From a checkpoint of a small mixture-of-experts model trained on Wikipedia: a softmax router.
Below are experts of layer 4 (counted from 0) of a mixture-of-experts language model. Rows are named router (the router's row for the expert), up (a neuron's input weights, with its number), down (a neuron's output weights, with its number) and show model dimensions 336-391. Each number is 50 + 10 x the weight over its row's rms, rounded and kept within 0 to 99.
After each expert's rows: a language model's description of what the expert responds to; "gets" lists some tokens that make up at least twice as much of what it gets as of all text. This comes from a sample of Wikipedia text that the model never trained on. Tokens count by the router's weight.

# expert 16
router:60 41 37 60 61 47 38 66 55 40 63 61 42 63 33 63 44 50 45 38 33 41 57 38 40 58 50 42 53 31 43 63 65 48 55 64 69 42 51 49 54 52 50 39 57 56 43 55 49 56 65 57 47 59 59 38
up0:42 38 36 48 51 48 38 27 58 47 44 62 46 59 43 57 45 44 67 64 40 51 70 35 57 51 42 52 36 30 41 60 49 57 53 60 65 55 56 60 38 54 55 56 41 73 43 59 47 47 29 58 55 63 57 56
down0:55 40 44 67 67 54 49 59 65 66 53 56 36 47 29 66 35 44 56 39 39 65 41 55 52 35 65 59 71 46 54 47 45 40 47 61 63 51 56 44 45 45 40 59 48 37 60 46 48 52 54 45 54 79 46 67
It responds to: Pipe separators, blanks and dashes in stats and score tables, such as asteroid lists (MPC, JPL, LINEAR) and sports records.
gets: " |", " ", ";", "°", " —", ")"

# expert 11
router:41 43 43 58 39 40 47 61 66 54 33 42 62 71 58 51 34 57 51 39 46 48 56 60 55 40 44 34 56 45 48 44 49 60 73 55 36 67 54 38 52 48 56 32 42 64 28 58 35 42 47 44 44 49 55 35
up0:57 51 47 42 36 30 51 56 56 52 42 56 52 49 35 30 45 36 54 66 56 54 52 55 39 48 47 58 49 52 56 44 57 56 45 67 43 46 46 42 49 65 45 47 46 52 45 63 34 30 43 40 51 32 65 44
down0:58 49 36 33 55 40 46 44 61 52 53 61 45 50 33 47 60 67 47 57 40 61 41 55 68 48 48 60 51 51 65 55 46 48 56 54 65 58 56 56 30 52 62 67 51 44 44 51 66 59 42 58 41 56 48 32
It responds to: Words after was, is or were in a predicate: been, being, not, also, adverbs and participles like increasingly, quite, considered, related.
gets: " was", " is", " as", " be", " were", " are"

# expert 22
router:45 57 40 51 49 49 53 55 76 45 35 59 59 23 43 25 37 51 57 37 68 38 49 55 51 52 53 66 36 69 62 41 44 42 23 53 57 55 06 55 47 60 34 25 56 48 61 66 51 47 45 44 60 54 48 69
up0:51 50 52 53 48 61 50 47 44 42 48 45 50 56 55 48 47 48 58 42 53 63 44 37 54 38 66 45 50 65 37 45 55 47 33 54 61 57 39 44 50 45 63 52 50 45 46 57 46 41 37 37 44 41 65 49
down0:51 64 55 56 39 47 46 47 59 66 34 40 42 61 44 43 44 56 45 52 57 34 47 64 34 46 49 59 55 38 67 39 55 28 57 49 44 54 53 60 42 49 46 51 56 55 60 59 45 44 68 55 21 53 47 52
It responds to: Pipes, commas, and, semicolons and dashes separating names in cast lists, credits and election or league tables.
gets: " |", ":", ",", "|", " and", "-"

# expert 8
router:37 53 47 41 39 41 59 20 66 55 38 39 62 41 53 41 60 54 45 34 44 35 56 49 37 63 39 47 57 44 50 47 30 53 48 35 65 65 43 44 42 57 50 45 53 32 34 55 48 48 57 43 56 54 48 42
up0:52 48 57 45 41 66 54 24 26 38 39 52 51 54 57 48 65 47 24 50 43 56 48 45 32 43 38 57 62 60 53 42 52 50 58 43 57 50 46 61 46 27 51 67 51 54 53 44 36 49 42 35 38 37 51 55
down0:53 40 44 53 48 54 35 52 74 57 42 66 37 55 48 61 61 44 61 47 51 73 51 55 46 34 48 38 45 39 62 31 28 52 55 36 50 54 55 41 59 72 56 58 44 31 42 40 31 54 44 56 49 40 47 40
It responds to: Opening parentheses before years, countries or conversions, plus math and chemistry notation like _{, ^{, x and slashes.
gets: " (", " ", "–", "/", "(", " \""

# expert 21
router:47 46 45 44 52 60 54 54 36 43 43 59 17 50 52 65 48 56 34 47 59 66 45 41 41 61 78 53 48 55 54 44 57 66 48 51 69 33 47 47 66 56 77 41 41 60 28 45 29 46 38 75 46 43 46 55
up0:35 45 40 51 38 39 66 47 46 62 47 61 62 50 46 45 76 53 49 50 71 50 65 45 58 51 53 48 39 42 38 50 43 30 52 43 50 45 77 44 55 33 60 56 50 57 49 55 55 59 59 53 56 57 41 26
down0:50 76 40 45 65 47 41 57 58 38 42 50 44 45 41 54 47 49 50 40 47 59 55 63 42 55 55 51 48 57 42 52 54 49 58 39 54 50 51 62 63 71 49 46 43 52 21 61 40 51 57 41 36 50 51 37
It responds to: Sentence-final periods, decimal points, the after a preposition, and small number words like two, three, several.
gets: ".", " the", ").", " two", ".\"", "\"."

# expert 18
router:35 49 44 56 57 44 49 45 45 49 48 40 54 62 56 61 45 49 62 32 58 50 40 40 63 62 47 28 68 56 45 60 42 57 45 57 62 55 59 47 51 41 40 72 56 57 40 51 52 61 56 66 52 62 60 56
up0:71 77 49 55 81 43 60 38 52 35 52 49 28 56 52 52 32 56 45 59 62 46 62 44 47 29 69 63 37 40 40 37 61 54 39 43 28 63 42 47 49 48 35 49 46 50 54 51 65 54 38 55 49 58 50 63
down0:51 65 49 44 42 46 38 40 47 77 47 49 54 42 67 52 42 53 37 55 50 45 49 49 27 70 51 52 38 44 44 58 35 42 41 67 59 76 33 58 34 34 60 48 52 40 51 54 71 45 32 43 48 59 72 53
It responds to: Digits inside numbers, coordinates and dates, and capital letters within acronyms like VSMMC, CMBs, JR.
gets: "0", "5", "3", "4", "2", "7"

# expert 2
router:45 56 71 34 41 45 60 52 51 65 62 43 26 40 63 50 48 56 61 43 52 35 62 63 69 61 30 63 41 45 43 33 45 65 45 53 53 54 44 60 65 35 50 45 72 51 58 58 50 40 59 61 46 44 50 37
up0:46 37 44 50 46 43 47 43 45 37 66 41 52 64 60 39 52 49 52 44 47 75 55 47 74 56 61 50 41 41 64 41 63 43 57 46 57 37 40 56 67 50 48 49 55 47 46 50 60 45 45 61 29 39 60 54
down0:49 52 54 67 40 51 57 65 54 42 43 57 56 31 51 64 47 60 31 53 61 46 69 45 31 47 56 59 37 58 74 53 58 44 44 44 28 58 51 49 43 65 53 52 46 56 52 53 54 65 56 37 53 61 63 47
It responds to: Past-tense event verbs and their prepositions in prose, such as took, began, signed, purchased, by, of, plus infobox dashes.
gets: " of", "-", " from", " by", " with", "="

# expert 19
router:41 42 50 26 51 60 53 40 49 55 57 47 36 45 42 45 48 57 57 29 40 43 12 67 54 55 64 50 47 60 46 64 53 49 59 48 46 57 55 37 59 59 50 67 59 62 39 43 37 46 54 58 46 27 56 43
up0:41 24 41 55 52 47 45 43 39 52 55 49 49 62 53 35 52 36 55 58 45 53 34 31 38 52 59 45 82 44 35 45 55 57 53 41 48 49 65 66 47 40 42 66 40 45 49 45 53 58 54 51 49 47 49 49
down0:44 50 47 48 46 47 34 40 51 44 45 55 44 33 56 36 45 72 46 47 61 47 53 60 22 44 45 65 49 61 48 45 45 48 51 48 42 44 49 43 33 66 31 62 53 33 40 58 48 50 42 61 41 39 44 44
It responds to: Leading and middle digits of years and day numbers in dates (1-9-42, 2-0-19), plus month names like January, July.
gets: "1", " ", "0", "2", "9", "8"

# expert 14
router:34 45 79 58 48 40 43 61 44 54 43 38 43 42 44 38 39 56 51 43 33 74 52 46 56 62 58 59 60 36 54 41 45 52 61 57 57 42 47 58 48 55 53 59 47 44 73 65 44 51 50 39 39 52 50 34
up0:53 51 47 45 61 44 64 53 40 45 54 47 62 41 53 51 46 23 57 33 52 48 49 37 45 39 60 49 32 37 49 49 47 32 67 48 47 56 62 59 59 36 61 52 51 55 39 58 40 36 68 62 46 54 53 51
down0:64 58 40 52 46 44 54 68 47 39 38 66 49 57 61 56 39 60 56 31 67 51 54 49 53 74 49 60 38 61 52 40 52 51 65 25 62 59 51 45 38 44 45 47 46 58 61 39 45 26 46 45 44 40 59 42
It responds to: Prepositions like in, within, along, near after located or born, placing places in regions, plus clause commas.
gets: ",", " in", " to", " and", " on", " In"

# expert 1
router:42 66 46 63 61 48 46 55 46 68 68 31 51 44 56 48 60 59 57 61 49 55 53 53 60 65 46 16 44 62 53 54 44 50 58 42 49 71 51 83 59 54 53 36 52 53 60 40 49 54 45 42 50 46 43 54
up0:62 55 50 53 61 33 43 45 30 57 59 64 49 52 52 61 48 51 38 52 60 57 54 62 64 58 39 42 47 50 43 39 53 52 58 45 35 59 45 61 38 41 52 46 49 60 39 61 57 38 51 44 45 41 54 44
down0:51 71 42 44 35 53 45 45 66 39 56 44 46 36 44 58 42 49 49 27 58 57 53 60 52 38 47 58 49 46 48 59 51 37 45 63 69 49 52 28 40 40 45 51 55 38 31 40 70 69 48 61 44 53 46 57
It responds to: Last digit of years and scores in tables and prose (199-7, 202-1), plus country or state names and words like century.
gets: "6", "4", "5", "7", "3", "8"

# expert 15
router:65 53 44 56 57 49 43 64 44 40 51 50 50 23 51 53 55 48 48 57 72 48 66 46 40 34 46 47 65 38 39 40 44 33 62 62 61 42 52 64 64 61 36 40 39 66 60 48 31 53 59 66 64 42 51 54
up0:44 44 55 41 39 58 63 43 41 56 38 67 53 46 48 44 59 55 58 33 45 24 51 60 55 50 61 66 52 52 30 50 47 47 40 62 53 59 54 52 42 51 54 39 55 67 57 44 52 54 53 56 51 59 46 69
down0:25 57 28 50 58 42 51 72 30 47 36 56 63 49 39 53 47 61 59 63 49 53 40 58 57 39 61 42 37 54 41 59 59 46 49 48 41 47 40 72 38 66 41 66 39 51 47 53 45 59 47 49 53 51 45 46
It responds to: Clause-opening words after a period or comma, such as Many, However, because, when, other, plus names starting a new list item or cell.
gets: " that", ",", " The", " United", " other", " when"

# expert 17
router:51 47 58 56 57 55 35 43 54 64 64 36 48 50 60 55 60 28 70 57 49 37 55 46 46 52 49 69 47 58 57 64 52 29 53 43 51 58 35 50 55 42 41 50 38 49 46 48 57 45 37 17 49 56 49 66
up0:40 43 55 31 50 57 34 50 45 52 46 31 42 48 47 67 58 61 51 41 55 27 56 50 41 63 44 52 57 40 54 52 50 38 40 39 43 56 58 23 49 49 44 65 59 42 57 58 34 49 57 64 48 33 52 57
down0:45 57 54 56 48 56 48 35 51 56 50 50 69 60 61 51 46 57 39 56 49 37 61 55 26 61 54 40 46 50 49 55 53 45 72 61 60 52 50 59 68 53 61 48 64 33 47 60 32 57 49 67 55 46 84 44
It responds to: Prepositions like at, for, under, after, during, often after a comma, plus first capital letters of names in lists (M, S, Ar).
gets: " for", " at", " with", " by", " S", " after"

# expert 13
router:68 50 49 56 51 32 58 43 37 63 47 61 39 64 60 44 55 36 52 39 44 63 55 54 66 33 43 43 45 57 36 40 47 48 57 68 48 45 56 37 56 30 62 50 39 61 33 51 44 21 54 57 52 62 60 64
up0:59 56 55 45 49 57 45 45 53 52 57 58 41 68 47 53 51 51 39 46 72 70 46 54 59 56 42 51 50 37 66 33 63 60 50 68 43 59 35 55 64 43 28 53 47 39 44 55 55 59 53 46 57 40 47 34
down0:36 54 56 58 46 51 33 60 57 47 34 57 44 30 28 66 51 47 36 50 45 51 46 55 41 55 39 42 44 68 66 51 56 52 36 49 43 46 43 49 74 46 41 52 32 60 51 34 51 35 60 47 44 53 35 46
It responds to: Spaces, pipes and digits inside sports tables and statistics rows, such as scores, goals, appearances and attendances, e.g. "| 3–0 |".
gets: " ", " |", "1", "2", "3", "4"

# expert 9
router:62 48 62 51 50 35 34 53 44 30 58 57 56 57 39 62 46 61 48 48 57 53 51 49 62 38 42 53 53 41 61 46 58 68 54 52 35 51 52 50 35 46 59 72 33 52 43 50 67 66 59 60 48 58 66 60
up0:45 36 47 47 60 42 61 60 53 51 51 52 77 76 48 57 42 31 50 59 47 50 51 50 42 34 37 38 50 57 51 48 71 50 43 56 59 60 48 46 33 31 62 58 59 48 35 46 38 50 49 49 55 56 44 57
down0:41 61 40 39 46 59 44 35 55 58 22 41 52 43 60 42 64 47 44 49 57 41 39 59 54 60 59 48 46 35 42 36 34 34 43 66 52 47 37 58 42 50 56 53 51 54 39 32 46 53 42 63 61 45 43 49
It responds to: Subject pronouns, possessives and auxiliaries starting a clause after a period or comma, such as he, His, which, was, has, are.
gets: " a", " was", " he", " his", " is", " The"

# expert 5
router:66 34 47 39 41 53 54 46 49 55 60 40 63 52 48 50 44 54 45 51 53 42 61 60 24 56 65 49 44 55 47 36 51 43 41 43 38 46 54 57 38 48 63 53 62 37 52 44 70 64 61 45 44 49 50 42
up0:57 71 50 47 68 45 38 53 53 44 55 36 63 56 49 42 53 56 46 44 62 57 55 57 47 52 41 53 49 37 63 52 42 49 54 47 47 53 55 52 60 49 81 56 43 52 70 44 53 56 55 34 34 68 46 63
down0:56 60 62 54 48 66 46 59 39 59 41 51 55 52 39 51 37 51 22 28 53 63 32 47 56 56 50 66 37 47 39 35 35 38 54 47 37 61 60 43 64 29 35 52 49 58 52 24 63 27 58 51 54 64 56 60
It responds to: Prepositions and conjunctions like of, and, for, with, plus adjective and Latinate word pieces (-ic, -al, -ational) in expository prose about law, society or medicine.
gets: " of", " and", " for", "ic", " or", "al"